python train.py --n_layer=8 --d_model=128 --n_experts=128 --experts_per_token=4 --d_expert=64 --d_shared_expert=0 --activation="swiglu" --moe_layers=[1, 2, 3, 4, 5, 6, 7] --router_score="softmax" --normalize_top_k=false --routed_scale=5.66 --balance_loss=0.0133 --balance_bias=false --init_std_router=0.00667 --lr_router=0.00117 --vocab_size=10676 --norm="rmsnorm" --norm_eps=1e-05 --tie_embeddings=false --optimizer="muon_variant" --lr=0.0075 --beta1=0.93 --batch_tokens=[32768, 65536, 98304] --seq_len=1024 --train_tokens=377300000 --steps=6249 --dataset="wikipedia_en"
Below are experts of layer 5 (counted from 0) of a mixture-of-experts language model. Rows are named router (the router's row for the expert), gate (a neuron's input weights, with its number), up (a neuron's input weights, with its number), down (a neuron's output weights, with its number) and show model dimensions 0-127. Each number is 128 + 32 x the weight over its row's rms, rounded and kept within 0 to 255. Numbers have three digits each.
After each expert's rows: "mostly gets" lists some tokens that are sent to it at least half of the time. This comes from a sample of Wikipedia text that the model never trained on.

# expert 85
router:160160100124073149134131154072118172121068092170124121125140143118180116094075083121166156097144117098100150147152121085159086106134139082146145103160113076090095167146172124071071118129156159114214107143192118132151121190117119123167175115175119125138093152119135131230152182128105113078123168116110094100104165123108151142154108114138144132135101134151032099132126089123188118109142
gate0:113128124086117101068125124103179057169172108156110159139164135118110109162152126159111080150129098143122118136069123091177092127079101149108119138129105179127092095130214147135148192147169166115094057128134116142107072085159167134178080103082190124114061165145097083196116164095110162105132140132126097166138127118096182206094136151106165167111124138125118113109140175131119145125144
up0:139159123105095149090128115089129145143071093043166115120174137095114098162050120091176116157103110107150125138102198116120107139129128093163151087143104125119136138107133075086193085146125105146141104154186154131213198089147120149120116111080070103116107108135185142148120144133112118148137099148185147098147148151102079121124164123145123065178118061181080113085151083164154122116101
down0:085150181145174161121174118108101118106127098129126176137127135117105074133123097108177186168086127073167114181139117122198165136124085118152105118191089151127115151144067154079139124155103143117204059137115115096112157152129110119061159149081126197174088168109133176158115147139151071110099123162114138055108106162122112165160126134092127111158150162142106082134134143118197168146159
mostly gets: " under", " After", " under the", " about", "On", "After"

# expert 45
router:121180106129078174065132105148078158134105089111147110141117112117074056097164083133151128176129124089151101147101109107091154086151126054108155185160145140134150167140090152132103142149113137105170146133087117138064114059169139120140142145130095135129077095128098085167139151128146096126121091133093136156151073184142130101203159117096153176166097102081063132110085057160167095113134
gate2:188118077126096138122157051131105088094113084125117135150105120113067140123132166071123102114135138141162129131116109119176179109122162193090182134179106123137175104127152123074077070085168128088097072156142103107061132181151163093153081105182150136145114121153125122112122208119126074159151091129163130183130119148166165081162187124104168166089094118116094130128161106130115124167111
up2:137069091079181081150082116156108167156114170152115093140107106149094158090168108106185123138081166068178110133124164146143124181159094176142101119112121082107147148119137088118074086168137190117126158142135156161101119184096167109097130126113129067185136169134118114101120125048124151163158116073105032081133133166110154121129175146104108132146130103071111105119147123180106148098108
down2:171153093101147138114105121142113105105140079108090075179144112142134090086123117096096183177159113143095109120132103154128090160175108159122084138103106182112110188113130116148086135153139142158181078145140085162118130153189113087189086050150158170156154132119057138144187167143121087153139047102162184144069133153145124166101133156151148158148104156114159147113086152098082116166168
mostly gets: "\" (", " (", " / (", "a (", "s (", ") ("

# expert 103
router:149110146100185105140174145154118226088082178141103183111097137092189128133167098089130141076127126090130179105152132136136111102167192084164166079133131125135126188176129112150050109134192159097179117185133131175141137151124089125141139084178092163163137142148133170166097167147129126128108145107117115063137177076128123146089079107101088134115163112102122095158103126112096129146156
gate0:175139147116204094155112143115152152123102145127106124132111164115157154167164184126119093130121086125135155093140112131152104135130144127093091203117125079129075129152187197126154119174113163143090113121124064106121182138140193134105097105186141069084139143111128128096141128169076228127130156118183147136145134139156113145148128139153060187159043136079106175148137112158118105158092
up0:130147167145152072060130211125150121138114119161126184136170107140089111125159218132115114114124167144067164105095136145128070058126096116128101093142138132183147114119136172115144106085133088108141059126148087185155133136103165066162104167129104124156119054160149078135137096156125129076130138166100185062137103141135138124145138127160141093084167139093120171161119086088151156161142
down0:127128099152116182138126149150206108140099154149123167110165141081123085135120142113103174102155139165143118136058146111104117134121133138124099131163152066117179106114157124065135112092084102142085156091134155057113072153095147156151108125173111153183121104061121099158204126116093164112125216177119172143120158145170124091151133072122153105133189117138090194153168157149095166155154
mostly gets: "s of", " between", "ing of", " of", "ation of", " between the"

# expert 91
router:155099119139079194141190135089070143145087129187178120120102127095132121109135114088156163060141108100107190132130136104164100112156181087149108098134134102112093150166156123113092110139108165087109071158153161126143137137197082135131176154114101180131059207116154145212098114120091119115117107111127112083097130124141132128137061117080179122119097121115154104212108097105110141126098
gate0:216138137058207183161127102075111204102129121103141170107075149113132105148129173112109147097140146105114078151136095154144081147118106149130150077129136146102127099169087108144120141191125160107062096108125085131102078158126139152137138128125070093095171103155138136148072132136189139115139120153144087085137159093148156161127093204206086103139113094100114079136156134128133104099149
up0:122133196194142106119135074165189162130161127132172093114149174143106092110137115125087135072095128143178079165093118135100185169159153157093131148159128120070188110081109141158144106136114164146111134077117112183131188155109108151149113082128091123176073127209173140106180107122150133146091133098090106112074151098129157142119043149150136132136118124148147134101197072143084126125122
down0:126122136174150073131135155137111181166151139086133122067128146129094115163110194174111114149133145080090016161108155189122131162092153180142102074143112165133136094126108143081165134095124159138122121092130121136151167175061151157146129122197151122107090102110137125140107108176132090156067191162117150158129109106133111155116099115186174101095176144095123164163132101135164208127145
mostly gets: " at the", " north", " at", " south", " along", " On"

# expert 71
router:135159087148091172096141114152100190108109138109121136082139101120084102089123104106130134099102122079138065122089120093053175072129149094123128163154150167166131153156098065103105144182094148133094130123079152185090112089161139149120086155105086112119100099137093096142104140168082113164123080106110162154199092191122122137163144133098178187184150102098112106137054081128169112144118
gate0:171129072110158126162138156116181166166142120154131186091104203167117132105145114129134155162119141145103113081122076176152141109127203127134095117160093143136188159170172157159107111107106157182129186161104151147094122169146115117142161131127095156156137133102155108167124157188060148137142058102121111186191100130141078164093141124105103054156093104157110132143164178115179119149178
up0:165093144129130152089106108146145100105141146170110110181145152125100071147167129218124115136086164071082150161152128112101123188112151114139112100146064168140115162202085188140089116110129108078121131133087157081149107109104143158087091113116121137073114172123182114075124115098073145180153126172113173131142146092144078155184142100151157088124195121103109102158127122087099059133143
down0:190133092108082111175112158156159124069158152099134128103142104144076153158059083177153157149156069120138115125115078145104125103150134138142154139097143077093072170166126126099155213131111152152142127137175143109169146169200118117101096131148110091117101120124113155106167128132082140203157091085138180116064088176085172149131095163117134175109148114119125125129126148090145178090062
mostly gets: " / (", " (age ", " (born ", "- Born: ", "} (", " m ("